From a checkpoint of a small mixture-of-experts model trained on Wikipedia.
Size: width 256, 50.7M parameters.
Training: a variant of Adam for the experts, 347M tokens, 5289 steps.
Below are experts of layer 4 (counted from 0) of a mixture-of-experts language model. Rows are named router (the router's row for the expert), gate (a neuron's input weights, with its number), up (a neuron's input weights, with its number) and show model dimensions 64-127. Each number is 50 + 10 x the weight over its row's rms, rounded and kept within 0 to 99.
After each expert's rows: "comes after" lists some tokens at least twice as common just before its tokens as in all text; "mostly gets" lists some tokens that are sent to it at least half of the time. This comes from a sample of Wikipedia text that the model never trained on. Tokens count by the router's weight.

# expert 29
router:61 58 52 37 46 39 44 38 41 46 71 62 47 52 60 44 48 55 48 56 49 38 57 51 40 43 52 46 53 50 39 33 52 52 47 55 60 58 74 41 62 66 51 58 51 53 56 55 50 50 51 36 28 53 46 46 35 52 50 43 66 48 33 47
gate0:45 46 52 27 40 57 61 42 41 43 44 43 59 40 46 56 49 52 32 66 42 55 64 29 35 48 51 51 67 51 55 47 42 60 49 45 41 47 53 70 65 56 50 44 56 57 52 50 51 58 49 45 61 42 47 63 58 47 59 55 51 46 49 52
up0:64 35 46 47 70 63 52 56 52 52 51 54 31 50 49 68 58 49 73 37 53 60 55 58 23 36 54 38 49 46 53 48 30 30 52 44 42 53 44 50 48 49 40 74 51 56 55 58 43 61 33 45 49 51 48 37 49 28 49 62 41 44 52 47
gate1:49 51 47 43 55 41 62 55 44 60 48 60 57 38 52 61 50 35 63 25 40 55 47 41 51 69 52 42 55 43 63 44 50 49 35 46 67 60 53 72 54 42 34 59 39 42 52 45 39 62 32 44 46 54 36 66 59 63 48 40 61 68 57 49
up1:66 54 43 61 45 34 48 28 48 40 42 56 51 33 56 49 59 46 46 40 54 56 44 24 84 64 55 41 74 47 60 65 41 50 39 59 50 62 43 55 32 36 62 52 47 39 63 53 45 55 60 55 38 41 44 48 55 62 53 47 60 49 58 42
comes after: "\n", " ", "0 ", ") ", "1 ", "2 "
mostly gets: "| ", "—; ", "%; ", "His ", "wife", "mother"

# expert 45
router:60 46 30 48 51 37 38 33 42 50 22 51 50 48 58 54 47 43 41 57 46 41 41 31 52 50 55 47 68 42 68 52 42 72 39 53 70 49 49 35 52 69 49 49 50 69 51 56 50 56 46 42 37 65 53 35 69 55 56 47 49 70 44 36
gate0:48 73 62 61 57 56 46 58 49 50 62 43 50 50 58 53 67 66 47 52 64 45 48 42 41 52 49 56 41 39 66 37 62 40 40 50 47 50 39 39 44 44 62 51 54 34 50 52 59 44 29 49 45 62 51 51 42 65 58 44 62 49 60 48
up0:63 59 65 46 44 49 51 44 30 45 56 62 48 17 59 55 59 60 35 59 56 49 35 56 32 48 60 46 49 38 49 56 45 48 47 40 44 56 36 54 48 52 52 39 61 48 54 24 50 46 45 68 56 35 55 53 52 55 43 55 59 69 39 40
gate1:49 63 41 35 55 55 47 58 27 44 67 46 45 39 54 58 57 51 35 56 64 54 60 63 50 62 54 60 18 61 48 43 34 34 39 31 59 49 71 58 42 59 51 41 33 65 39 44 56 51 55 48 52 50 61 55 36 39 52 64 44 44 54 50
up1:49 62 59 45 55 46 44 58 66 38 61 39 47 63 39 39 50 38 47 44 50 49 37 51 76 56 38 49 57 40 47 50 66 42 48 53 41 45 40 31 48 33 59 49 39 59 57 62 42 49 49 45 52 39 46 34 50 37 60 46 54 66 66 65
comes after: ". ", "The ", "\n\n", ", ", "that ", "'"
mostly gets: "He ", "His ", "They ", "These ", "This ", "Its "

# expert 47
router:42 56 44 43 58 42 45 31 49 46 25 50 45 51 54 49 58 48 37 63 51 50 48 40 51 43 48 48 65 54 57 46 56 50 45 50 58 65 51 39 62 46 49 57 57 37 56 72 51 52 57 41 36 64 48 49 76 66 52 46 59 52 29 54
gate0:60 69 56 50 56 52 54 35 33 57 47 47 51 45 41 56 61 46 43 51 48 61 62 54 49 44 60 65 63 67 46 62 57 58 31 73 48 56 34 49 46 52 49 44 58 34 36 58 46 45 45 42 26 55 50 48 52 61 45 60 56 49 51 40
up0:58 40 41 39 63 51 52 48 52 41 37 38 23 63 54 32 36 36 62 35 53 48 80 54 38 55 50 24 20 48 61 39 48 48 56 41 60 51 62 63 49 48 67 56 51 54 49 50 51 53 46 72 47 52 49 48 47 30 50 59 43 43 45 61
gate1:59 60 37 42 40 34 33 59 50 41 50 62 54 58 63 29 51 45 23 54 49 43 52 37 50 54 55 66 52 54 52 34 68 37 58 63 40 31 49 36 60 46 34 63 55 43 56 36 49 51 51 61 53 46 45 45 50 48 56 40 54 58 42 60
up1:66 59 47 32 61 68 52 59 44 55 50 43 36 54 48 25 61 42 65 47 60 64 57 63 59 45 39 41 49 56 59 49 45 47 38 47 33 50 32 53 57 50 63 35 39 53 51 49 40 46 58 50 41 49 44 46 72 45 61 44 49 39 64 48
comes after: "the ", "of ", "at ", "'", "s ", "for "
mostly gets: "National ", "World ", "International ", "national ", "Royal ", "Democratic "

# expert 15
router:39 53 42 49 64 37 35 41 50 45 40 35 47 42 56 50 49 57 59 39 52 41 48 33 43 56 45 46 54 64 58 26 48 49 37 49 59 50 63 40 58 56 51 57 51 53 53 52 57 53 60 47 35 63 47 53 65 57 55 47 71 49 28 40
gate0:55 52 52 36 67 57 71 56 46 57 56 50 35 53 55 50 58 43 59 54 53 24 65 54 50 59 56 72 61 63 51 40 54 30 42 42 30 48 48 48 36 61 58 45 62 60 46 68 51 61 54 56 46 54 65 58 38 71 37 59 67 66 44 57
up0:46 49 57 36 66 53 51 63 45 46 52 49 48 56 34 60 49 40 50 58 63 57 66 42 41 43 49 42 56 61 60 32 41 56 37 26 38 48 60 52 28 39 54 62 39 40 17 56 40 41 49 62 51 56 61 58 48 63 48 57 65 34 46 75
gate1:50 46 44 45 67 55 56 58 43 47 49 47 42 45 42 46 38 41 56 37 45 45 72 58 61 72 52 25 51 55 45 47 48 57 47 47 51 60 56 66 62 50 43 62 61 62 38 49 59 39 51 37 53 38 54 47 44 51 59 32 34 55 42 47
up1:48 69 61 53 55 63 64 57 41 68 57 53 32 52 42 57 62 39 50 54 40 56 62 47 57 43 41 50 46 60 56 14 59 40 51 45 63 45 32 42 59 60 48 54 40 75 43 56 52 39 51 32 43 35 54 54 49 62 50 60 50 55 47 49
comes after: "the ", "The ", "An", "St", "Al", "St "
mostly gets: "Lo", "Ver", "au", "For", "Le", "le"

# expert 22
router:61 52 45 42 60 46 41 23 45 38 28 51 53 38 54 55 54 56 38 52 41 35 44 42 39 56 58 42 58 55 68 42 40 59 41 61 67 48 48 31 62 73 57 62 41 62 65 60 49 57 41 46 28 68 55 50 67 55 56 43 71 67 41 28
gate0:40 46 51 50 44 41 44 45 44 31 58 42 51 36 48 54 45 43 53 52 48 46 44 56 39 70 51 49 53 47 56 42 44 43 54 58 38 43 58 61 59 45 68 58 73 29 42 42 37 40 47 38 64 56 57 40 45 56 37 53 63 56 56 68
up0:62 57 50 57 46 59 66 58 59 51 50 49 56 48 37 42 61 48 63 43 49 41 41 59 51 58 42 60 38 49 58 35 49 54 37 63 49 45 48 58 55 45 51 45 43 44 43 36 57 44 28 41 48 63 49 67 39 55 61 41 35 44 59 40
gate1:68 50 35 45 56 53 41 44 54 60 32 42 56 65 45 52 39 74 47 49 65 38 47 56 26 55 65 47 47 44 55 55 44 39 52 31 59 59 55 61 38 54 48 52 63 51 52 47 61 55 51 54 43 50 73 49 45 50 50 53 39 36 59 55
up1:46 50 52 61 47 47 46 36 56 51 51 52 51 60 53 35 56 47 59 57 39 54 53 56 28 52 52 38 47 67 43 50 52 32 58 45 46 47 49 41 40 53 48 50 59 66 75 39 69 49 37 53 39 45 74 33 50 54 41 40 51 40 48 59
comes after: ". ", "of ", ", ", "that ", "\n\n", "The "
mostly gets: "Ram", "Both ", "whether ", "Nik", "Ni", "Some "

# expert 11
router:66 56 31 47 53 53 33 34 49 44 36 52 54 67 54 48 43 54 60 48 50 32 65 48 47 53 51 43 70 52 46 32 53 60 49 61 51 66 59 48 38 64 53 55 47 37 45 58 43 63 46 36 33 59 43 52 72 59 50 56 66 52 22 31
gate0:64 49 51 40 50 48 38 73 74 63 43 65 51 45 48 45 64 58 63 45 54 28 51 53 64 54 50 42 56 44 60 24 44 72 49 41 70 43 43 50 35 47 57 61 45 66 27 41 54 62 45 48 33 46 48 40 49 44 51 60 57 57 37 34
up0:45 40 66 60 43 46 70 53 26 66 50 41 24 45 41 48 38 50 41 70 52 65 47 60 50 35 51 53 36 59 52 56 61 44 38 53 58 49 34 54 70 54 52 42 55 48 71 49 60 55 38 45 63 44 43 69 49 68 41 45 50 47 56 70
gate1:48 50 49 48 55 56 46 51 49 45 40 47 47 41 45 50 50 63 43 47 47 36 41 53 43 40 57 39 55 61 43 31 43 68 57 44 49 31 51 33 46 54 63 69 72 53 53 48 49 34 36 46 48 57 50 58 61 61 48 46 66 66 46 54
up1:39 59 45 56 57 60 51 54 56 54 48 49 47 46 45 42 28 56 52 61 59 42 36 40 40 41 61 40 59 67 46 41 56 57 46 39 49 40 60 32 50 45 46 65 67 53 48 54 55 22 48 54 47 54 52 63 44 67 53 43 61 50 41 71
comes after: ".", ",", "–", "3", "2", ":"
mostly gets: "000 ", "00 ", "million ", "km ", "nd ", "sq "

# expert 20
router:45 63 43 41 53 44 42 50 37 57 53 55 51 49 49 43 56 54 45 50 44 23 47 44 44 61 55 48 61 49 61 38 60 41 33 42 61 53 50 40 62 57 58 58 49 42 49 56 46 58 36 35 43 69 34 47 75 60 80 49 77 58 33 38
gate0:52 28 32 30 46 66 28 49 43 59 44 61 50 53 48 58 47 60 61 37 31 63 59 38 58 48 55 52 62 52 69 58 24 72 49 49 47 62 47 53 64 39 48 44 55 51 28 46 47 46 41 57 50 49 46 29 52 55 47 65 57 52 38 44
up0:47 33 61 54 62 51 47 48 38 37 49 47 53 68 57 71 43 49 45 58 52 45 53 40 47 50 54 41 29 50 61 36 60 61 54 41 31 51 62 50 44 51 60 42 55 54 66 55 52 63 53 45 45 34 55 45 46 44 46 53 56 47 64 43
gate1:51 54 59 66 52 33 48 39 56 54 39 63 35 50 38 39 40 48 36 44 42 47 52 67 60 52 36 59 59 41 47 34 58 53 37 49 78 37 49 36 45 61 36 48 58 43 49 69 52 75 36 58 52 37 55 43 59 46 52 55 43 53 43 54
up1:63 46 51 41 59 34 47 49 64 51 45 47 36 49 45 34 60 45 51 40 40 60 50 58 64 53 45 60 56 51 42 52 47 56 48 32 56 36 47 61 52 66 57 38 53 48 47 54 56 73 34 42 56 31 61 36 60 56 52 51 39 49 42 48
comes after: "| ", "\n\n", "a ", "; ", ": ", "= "
mostly gets: "[", "=== ", "(\"", "\"", "long", "“"

# expert 18
router:44 53 46 40 36 47 42 38 37 47 44 52 46 44 46 43 43 40 54 47 54 31 51 41 53 73 46 56 62 58 55 34 49 53 49 67 59 57 50 48 62 74 47 55 64 47 56 51 59 55 51 48 32 62 44 56 65 41 58 52 68 58 38 43
gate0:41 40 32 49 44 59 41 38 57 68 48 56 46 58 49 51 55 63 43 38 53 51 48 45 61 56 63 52 51 38 52 42 39 42 39 74 38 37 51 32 57 36 46 52 36 32 37 42 53 41 65 38 63 55 70 37 47 48 60 63 64 61 58 41
up0:43 41 41 38 48 57 46 61 52 51 54 65 38 73 42 41 57 54 42 50 50 44 59 49 56 52 45 33 53 60 48 57 38 53 48 40 67 38 42 51 43 53 62 39 46 57 57 41 30 50 53 70 56 68 60 66 47 43 76 62 52 63 36 81
gate1:59 66 59 68 41 42 41 40 48 51 53 46 63 60 49 55 39 45 44 58 54 54 32 55 67 47 57 60 60 44 60 55 56 52 51 54 37 39 39 58 29 34 63 29 28 47 44 45 46 47 53 53 30 39 50 44 52 60 44 51 61 54 65 57
up1:63 50 44 39 55 54 57 58 47 61 56 58 34 37 53 60 54 53 56 59 42 31 68 50 29 31 57 40 48 22 39 58 39 51 59 34 66 51 42 41 46 30 61 57 47 51 35 40 32 49 46 48 55 44 41 55 24 56 50 68 47 46 54 49
comes after: "in ", "In ", ". ", "201", "during ", "On "
mostly gets: "during ", "until ", "After ", "During ", "before ", "At "

# expert 10
router:54 49 43 33 53 43 49 38 33 46 50 60 49 52 58 49 49 34 58 62 54 41 38 41 54 49 62 55 70 38 60 28 36 40 38 48 68 57 59 43 62 52 57 56 58 47 53 60 53 60 48 32 34 67 43 36 77 59 50 42 56 58 40 48
gate0:54 43 59 51 49 59 61 36 46 40 48 53 59 51 61 42 49 44 63 59 47 11 49 44 48 48 55 54 46 70 51 31 47 37 50 39 56 59 50 31 48 60 34 38 51 41 37 45 58 70 36 42 59 41 46 45 59 63 58 53 52 53 51 44
up0:54 52 49 53 45 35 69 49 52 60 56 42 39 46 26 60 60 40 40 50 56 46 42 42 49 61 53 16 47 47 57 68 51 52 42 58 49 51 38 59 59 43 54 50 35 62 61 33 31 59 58 52 52 50 67 60 40 36 55 48 50 61 66 43
gate1:64 58 35 19 43 52 59 51 52 73 46 53 53 39 52 61 63 48 46 59 56 68 42 64 44 53 41 55 50 47 51 45 76 49 49 62 41 51 55 48 47 53 72 43 50 64 48 52 54 60 53 49 63 38 69 63 58 55 43 50 59 46 49 53
up1:34 71 53 41 33 51 50 37 57 59 50 57 40 56 39 61 65 43 48 69 48 65 41 52 51 67 51 56 45 60 62 61 39 44 32 53 49 46 50 66 42 55 50 47 55 42 49 62 29 52 64 45 57 47 62 52 35 41 47 37 36 60 57 31
comes after: "\n", "| ", "|", "- ", "201", "200"
mostly gets: "See ", "ENG ", "BRA ", "Turnout ", "GBR ", "UK "

# expert 23
router:54 46 50 49 53 53 39 50 54 35 65 67 51 43 62 45 54 59 57 48 40 41 45 37 41 46 56 48 51 54 53 43 54 63 30 55 54 51 65 40 60 64 52 52 57 57 48 59 61 50 47 44 44 73 45 41 41 56 56 33 68 48 50 40
gate0:44 45 49 58 40 45 45 32 51 49 41 42 75 50 43 43 60 51 48 57 52 46 45 54 38 53 53 51 61 61 47 43 39 58 45 41 40 55 77 69 29 51 39 40 45 53 47 34 41 71 42 54 46 52 42 59 62 64 68 39 59 62 30 59
up0:50 56 53 59 50 63 59 50 53 51 57 59 32 42 52 58 46 49 48 57 52 46 63 55 71 49 51 51 44 36 50 44 50 35 62 52 48 47 20 53 63 36 60 54 66 60 46 51 56 51 56 51 49 67 48 54 30 36 48 45 41 35 74 52
gate1:46 64 42 55 70 67 54 46 35 37 52 42 47 55 34 41 49 60 31 49 73 43 55 44 48 43 57 43 55 51 38 65 40 45 53 36 45 42 45 42 70 52 45 69 54 42 42 57 63 60 59 51 28 52 62 38 56 39 51 48 59 53 52 49
up1:59 57 55 58 64 63 52 49 46 38 61 48 45 55 58 42 65 59 49 34 61 43 79 46 35 48 26 32 61 63 50 58 58 63 48 40 43 78 57 34 63 70 57 40 48 52 47 56 72 61 57 61 41 60 56 57 41 44 61 56 62 47 56 48
comes after: ".", "==", "===", "=", "\n\n", "|"
mostly gets: "\n\n", ". ", "who ", "). ", "that ", ".\" "

# expert 21
router:59 53 37 34 32 56 49 46 31 44 36 60 53 57 57 35 42 54 30 64 51 38 49 52 56 54 49 49 68 54 49 30 53 67 44 47 59 49 58 37 68 65 56 57 48 55 51 54 56 59 53 30 38 67 49 39 79 52 59 38 62 54 37 52
gate0:30 49 55 55 61 51 47 54 57 37 54 40 56 44 56 33 40 29 43 67 62 43 28 56 46 83 61 47 48 68 57 66 59 57 60 25 59 61 43 48 57 59 53 54 61 47 58 31 52 46 45 47 59 49 64 56 49 46 35 53 54 44 37 52
up0:41 57 67 50 55 48 43 47 46 47 57 60 49 48 64 48 28 60 49 63 60 40 51 42 62 52 56 42 38 55 48 40 44 58 38 45 61 45 53 39 61 55 28 59 42 44 53 31 58 43 54 44 41 44 54 57 50 37 47 59 56 45 45 45
gate1:42 53 38 44 54 61 57 44 35 31 45 55 42 49 45 35 46 36 26 44 55 56 58 56 42 49 51 69 51 41 59 22 49 45 47 50 48 48 52 48 54 57 60 50 55 57 64 58 45 64 63 74 36 53 59 46 41 37 44 54 49 46 56 58
up1:42 49 46 43 39 44 54 34 49 58 26 49 43 57 26 43 47 59 50 49 41 50 37 43 59 52 70 21 39 48 58 47 42 50 56 56 52 59 34 41 54 46 26 32 43 46 41 51 53 47 56 49 60 53 53 63 40 53 51 54 40 59 36 36
comes after: ", ", ".", "– ", ":", "200", "), "
mostly gets: "ISBN ", "originally ", "Spacewatch ", "Episode", "west ", "north "

# expert 33
router:43 57 48 37 45 54 45 51 42 46 39 56 61 44 46 50 55 39 49 55 55 44 52 34 31 48 46 56 56 51 38 33 48 43 43 45 61 60 47 47 59 71 48 53 50 38 57 54 52 59 43 44 40 69 36 56 70 55 62 55 69 59 29 36
gate0:44 49 65 51 52 51 36 50 63 38 44 48 39 49 36 36 49 43 39 44 61 61 64 46 56 39 25 61 56 58 42 48 57 34 47 38 42 33 59 68 34 67 56 56 58 53 40 56 57 63 41 31 49 55 40 51 46 54 61 51 42 54 56 58
up0:50 44 44 44 37 48 59 46 41 38 36 56 45 57 38 37 26 37 45 50 40 28 33 45 62 62 52 49 47 38 57 45 52 50 43 46 78 52 51 42 64 49 49 53 68 34 63 53 53 35 40 66 35 68 48 26 51 71 37 50 34 37 43 47
gate1:55 45 61 61 62 47 40 57 78 72 55 53 64 83 57 57 57 53 55 56 43 63 44 49 42 66 45 53 60 48 59 57 50 49 50 35 53 44 63 61 55 51 53 45 33 56 55 41 53 62 45 52 48 50 50 52 57 41 72 45 41 49 46 41
up1:47 37 70 49 66 55 44 63 54 57 47 54 43 76 56 50 44 45 59 43 45 50 55 28 41 47 35 58 71 47 47 40 37 49 62 43 68 61 57 44 60 53 29 56 52 48 48 56 52 56 57 41 47 41 43 34 54 56 62 64 26 51 46 43
comes after: "in ", "on ", "of ", "at ", "to ", "from "
mostly gets: "In ", "-", "in ", "La ", "de ", "entered "

# expert 19
router:49 54 47 37 52 47 48 37 51 53 33 54 60 51 67 51 49 50 45 50 34 41 51 45 37 63 51 65 68 58 66 49 58 60 55 52 46 55 72 55 58 50 62 57 46 49 53 53 56 66 46 46 37 63 46 49 61 50 62 33 75 59 36 49
gate0:42 52 35 42 71 45 45 57 40 26 54 63 54 39 48 35 56 55 54 41 35 52 48 41 46 37 52 44 59 56 39 55 48 61 32 41 56 42 39 61 46 61 55 54 69 70 58 34 64 35 51 32 47 73 54 61 50 60 52 71 71 39 49 44
up0:66 61 65 50 32 47 55 30 56 56 48 28 39 61 47 60 40 36 46 53 62 46 48 61 53 47 51 54 53 46 60 38 40 53 60 56 43 59 41 44 51 46 56 47 48 44 46 40 48 55 52 70 54 35 42 39 48 46 51 60 35 46 50 62
gate1:49 31 41 49 45 54 43 54 54 52 63 56 56 68 55 47 48 57 49 52 40 58 46 61 50 53 43 35 51 48 48 57 44 56 52 54 57 51 63 44 55 71 39 49 61 57 41 51 72 50 54 56 44 70 64 55 51 36 46 48 52 44 70 49
up1:53 47 55 52 53 44 46 41 61 57 58 65 57 51 48 46 54 46 50 38 23 59 47 57 53 62 52 45 49 55 38 67 67 39 50 39 31 43 53 59 44 61 53 41 59 62 39 51 67 53 48 57 50 54 52 57 46 41 43 52 55 39 52 50
comes after: "was ", "as ", "is ", "be ", "were ", "are "
mostly gets: "known ", "named ", "According ", "ist", "oph", "appointed "

# expert 32
router:51 55 30 47 48 41 49 35 39 48 47 50 54 37 52 44 45 44 38 49 51 52 49 62 37 76 54 51 70 41 68 40 44 59 43 57 53 66 70 40 58 68 57 46 39 45 43 54 52 51 39 44 33 65 26 55 56 53 79 51 67 52 47 46
gate0:34 58 61 56 43 43 62 36 27 49 40 50 46 25 36 40 61 60 42 41 42 53 48 48 41 45 37 45 56 48 61 59 47 63 50 53 57 65 48 41 66 43 63 80 50 42 45 44 51 44 52 53 42 39 45 65 50 68 62 34 48 47 26 62
up0:50 57 48 55 46 39 52 51 50 40 72 39 51 62 51 58 51 63 45 52 58 50 51 56 42 61 48 38 58 46 57 50 44 64 45 68 41 47 35 47 59 43 59 25 50 51 53 53 44 40 44 42 47 59 52 46 47 35 55 56 52 54 67 50
gate1:67 57 42 60 39 47 53 52 62 43 60 47 39 56 45 64 62 56 37 31 44 51 58 58 45 49 35 62 36 65 52 47 63 43 48 45 62 70 43 64 31 61 57 56 49 41 33 36 29 47 38 31 70 48 42 54 42 51 58 64 52 33 55 42
up1:64 50 36 51 51 45 53 63 62 36 74 49 50 65 56 58 66 38 53 44 53 51 52 46 58 53 44 58 36 65 45 67 45 52 48 64 59 60 35 54 25 51 35 65 56 70 66 50 54 45 46 48 59 59 55 34 60 50 45 54 60 35 34 59
comes after: "to ", "was ", "he ", "and ", "also ", "He "
mostly gets: "released ", "played ", "took ", "served ", "made ", "became "

# expert 26
router:48 52 52 43 53 43 43 36 46 60 46 60 47 49 66 45 56 53 47 48 48 33 54 40 33 64 62 49 57 41 64 26 49 61 39 55 58 39 56 36 46 78 58 48 46 47 58 50 38 50 51 46 43 67 48 59 70 52 67 57 49 65 53 43
gate0:56 51 55 24 44 48 64 41 27 29 54 50 62 62 35 50 54 48 51 52 43 41 47 54 71 54 73 54 35 61 49 50 25 46 47 62 55 46 60 57 54 40 69 61 51 74 54 55 53 51 51 37 56 63 65 38 56 50 49 44 49 45 42 45
up0:50 43 27 51 42 45 39 46 73 49 41 55 36 53 61 38 39 44 38 54 40 54 68 44 36 45 56 60 62 37 67 59 55 60 39 51 39 57 60 59 37 56 43 39 66 42 25 52 45 52 47 56 41 63 44 65 60 55 65 45 55 30 46 63
gate1:48 55 54 46 37 43 42 44 43 46 54 55 56 52 47 47 63 51 38 57 51 44 58 40 53 44 41 46 36 44 52 32 39 62 63 36 57 40 62 62 48 44 64 60 47 46 52 59 47 45 59 41 46 51 44 60 42 48 34 56 55 49 58 40
up1:41 44 50 59 47 58 51 45 59 41 57 55 43 50 57 63 70 75 43 46 49 50 66 35 43 42 52 37 27 38 45 41 43 50 58 35 41 43 50 64 27 53 50 65 58 53 42 52 33 35 67 46 72 45 62 52 41 52 49 41 48 44 57 48
comes after: "|", ")", " ", ".", ";", "==="
mostly gets: "\n", "St", "On ", "pri", "Bri", "on"

# expert 46
router:48 54 46 43 49 38 41 30 44 35 35 54 44 39 61 48 39 56 55 54 56 44 44 35 46 62 63 58 53 61 62 33 52 55 44 44 52 50 50 40 55 47 49 44 44 51 45 53 62 54 36 41 36 66 52 44 76 57 68 42 68 58 32 40
gate0:49 45 49 54 44 52 44 32 54 40 31 41 40 67 55 52 55 70 56 44 51 43 54 52 59 48 62 52 46 48 70 38 51 37 46 49 38 46 50 36 62 41 63 61 47 37 30 51 52 56 32 58 24 45 60 51 65 69 53 40 52 56 42 38
up0:43 50 48 48 35 43 52 33 49 38 58 66 59 40 63 52 69 42 55 47 55 46 55 41 50 56 38 49 58 43 48 49 67 64 69 49 50 73 49 59 56 41 43 50 64 46 71 46 51 51 46 54 49 49 55 48 42 46 47 46 48 53 42 61
gate1:50 45 47 64 35 41 47 56 48 51 51 53 55 49 71 53 80 55 57 56 59 46 44 45 62 64 53 50 70 42 54 45 54 66 46 38 44 45 48 55 55 50 48 75 55 61 43 68 61 53 42 44 38 61 57 42 58 63 30 30 53 42 39 44
up1:56 56 49 19 56 49 53 39 50 48 52 33 42 41 36 53 31 41 39 49 40 56 38 44 48 33 42 46 28 60 37 57 31 36 43 46 54 45 42 42 45 59 65 36 49 43 64 38 48 49 63 36 64 46 52 51 52 45 58 62 49 54 44 75
comes after: "'", "the ", "of ", "to ", "on ", "200"
mostly gets: "My ", "'", "whose ", "' ", "!", "ah"

# expert 35
router:63 47 27 55 39 45 46 37 54 54 27 56 64 48 63 49 54 52 56 40 45 45 48 47 35 49 48 49 57 57 67 48 51 61 41 51 66 59 61 35 49 61 54 51 49 46 52 49 59 61 58 38 38 88 49 51 73 56 59 26 60 54 39 44
gate0:35 43 56 37 36 58 55 50 60 27 50 58 63 46 43 52 48 53 59 53 59 36 45 59 45 54 58 46 45 56 33 51 46 48 30 56 52 75 47 45 63 45 45 68 42 52 47 46 69 42 57 39 36 49 40 27 54 62 33 36 58 48 58 64
up0:41 57 43 63 40 46 53 35 58 43 46 61 59 43 52 68 63 28 38 71 53 42 50 48 41 62 44 32 58 52 60 50 53 54 43 54 44 45 60 50 32 52 37 35 63 56 61 51 46 65 30 53 53 72 62 61 48 45 49 40 48 25 49 50
gate1:37 46 40 41 50 52 55 50 54 54 37 28 28 53 44 50 59 58 45 57 58 54 44 53 32 48 34 52 56 35 49 47 47 65 30 52 46 60 38 50 63 51 61 49 43 32 36 40 42 52 60 63 31 61 54 62 47 50 67 46 62 43 64 61
up1:39 65 41 43 58 39 46 51 50 35 49 54 52 53 43 27 40 43 59 67 50 39 46 65 58 54 43 52 55 40 38 61 63 38 49 47 27 59 59 50 73 54 57 66 61 53 36 44 39 41 46 56 41 73 34 48 45 51 65 26 64 41 48 52
comes after: "the ", "with ", "for ", "by ", "his ", "of "
mostly gets: "him ", "them ", "him", "himself ", "her ", "himself"

# expert 31
router:65 59 44 36 45 38 43 41 43 49 38 51 58 54 51 45 37 52 51 60 45 46 50 55 35 59 59 56 61 53 47 31 35 62 39 42 42 53 53 46 55 60 43 53 52 67 55 48 48 60 47 52 39 49 64 49 72 44 51 46 79 62 45 45
gate0:44 52 51 46 46 64 37 50 40 60 40 48 44 57 54 45 59 29 54 43 47 61 36 53 47 45 45 43 66 51 42 22 37 40 53 50 57 50 57 71 63 54 56 59 42 56 52 50 44 51 50 53 67 36 64 47 41 60 33 53 54 67 50 38
up0:58 39 52 47 38 71 66 54 30 43 43 28 42 40 50 47 63 61 19 42 42 48 73 45 51 50 58 70 63 36 51 50 34 52 41 55 43 49 61 52 48 38 58 48 36 60 59 48 63 63 53 44 55 45 59 71 54 49 35 55 22 58 50 41
gate1:49 51 59 42 64 35 64 39 50 48 60 60 48 25 50 58 57 53 52 64 39 37 51 46 55 61 36 44 46 60 54 58 59 64 38 44 48 56 68 49 50 46 53 48 39 34 53 58 45 61 60 56 52 57 50 39 47 57 66 63 40 73 56 43
up1:53 57 55 47 63 58 49 42 42 63 51 69 34 37 48 65 32 55 65 70 56 57 46 61 45 59 59 40 35 72 63 54 25 46 44 50 47 51 69 46 40 61 47 38 36 45 51 38 39 45 40 59 48 60 50 48 46 50 53 72 49 58 48 46
comes after: "==", ", ", "== ", "===", "=== ", "See "
mostly gets: "and ", "& ", "but ", "also", "See ", "information"

# expert 24
router:43 52 43 42 50 43 37 41 55 48 45 47 51 52 60 44 53 53 41 45 50 38 52 52 44 65 43 58 76 44 62 42 49 53 20 48 60 65 57 31 60 58 54 45 36 53 51 48 50 57 42 46 39 71 36 43 75 55 62 40 60 55 36 53
gate0:61 54 56 33 21 51 66 44 54 51 60 42 52 51 32 62 43 60 57 46 37 45 57 40 47 67 41 45 47 61 33 45 38 54 52 56 66 63 71 63 55 52 56 59 51 52 57 56 45 59 45 49 56 47 64 47 26 35 51 38 57 42 62 41
up0:56 66 50 46 44 48 41 62 47 40 55 44 68 76 47 39 45 44 61 46 48 56 65 48 59 48 46 38 65 44 48 40 63 59 56 47 70 55 71 49 43 40 54 62 42 40 36 51 63 47 55 38 70 62 53 52 39 59 49 43 50 53 41 42
gate1:51 39 53 56 48 48 37 41 56 31 48 38 44 48 32 49 44 50 69 46 53 45 41 52 49 68 46 67 67 35 59 50 48 43 36 58 54 68 58 52 52 40 48 47 40 35 60 57 54 58 71 41 51 43 47 48 33 37 42 44 51 51 54 42
up1:30 35 44 57 45 58 64 46 50 46 41 48 25 57 45 59 53 42 53 62 37 73 41 59 60 41 43 59 57 33 53 40 45 70 56 57 48 54 41 47 51 49 60 57 61 70 63 53 39 46 55 55 55 41 47 51 62 36 38 57 48 48 45 39
comes after: "| ", "|", "; ", "–", "+", "−"
mostly gets: "Win ", "Votes ", "Loss ", "JPL ", "Candidate ", "BJP "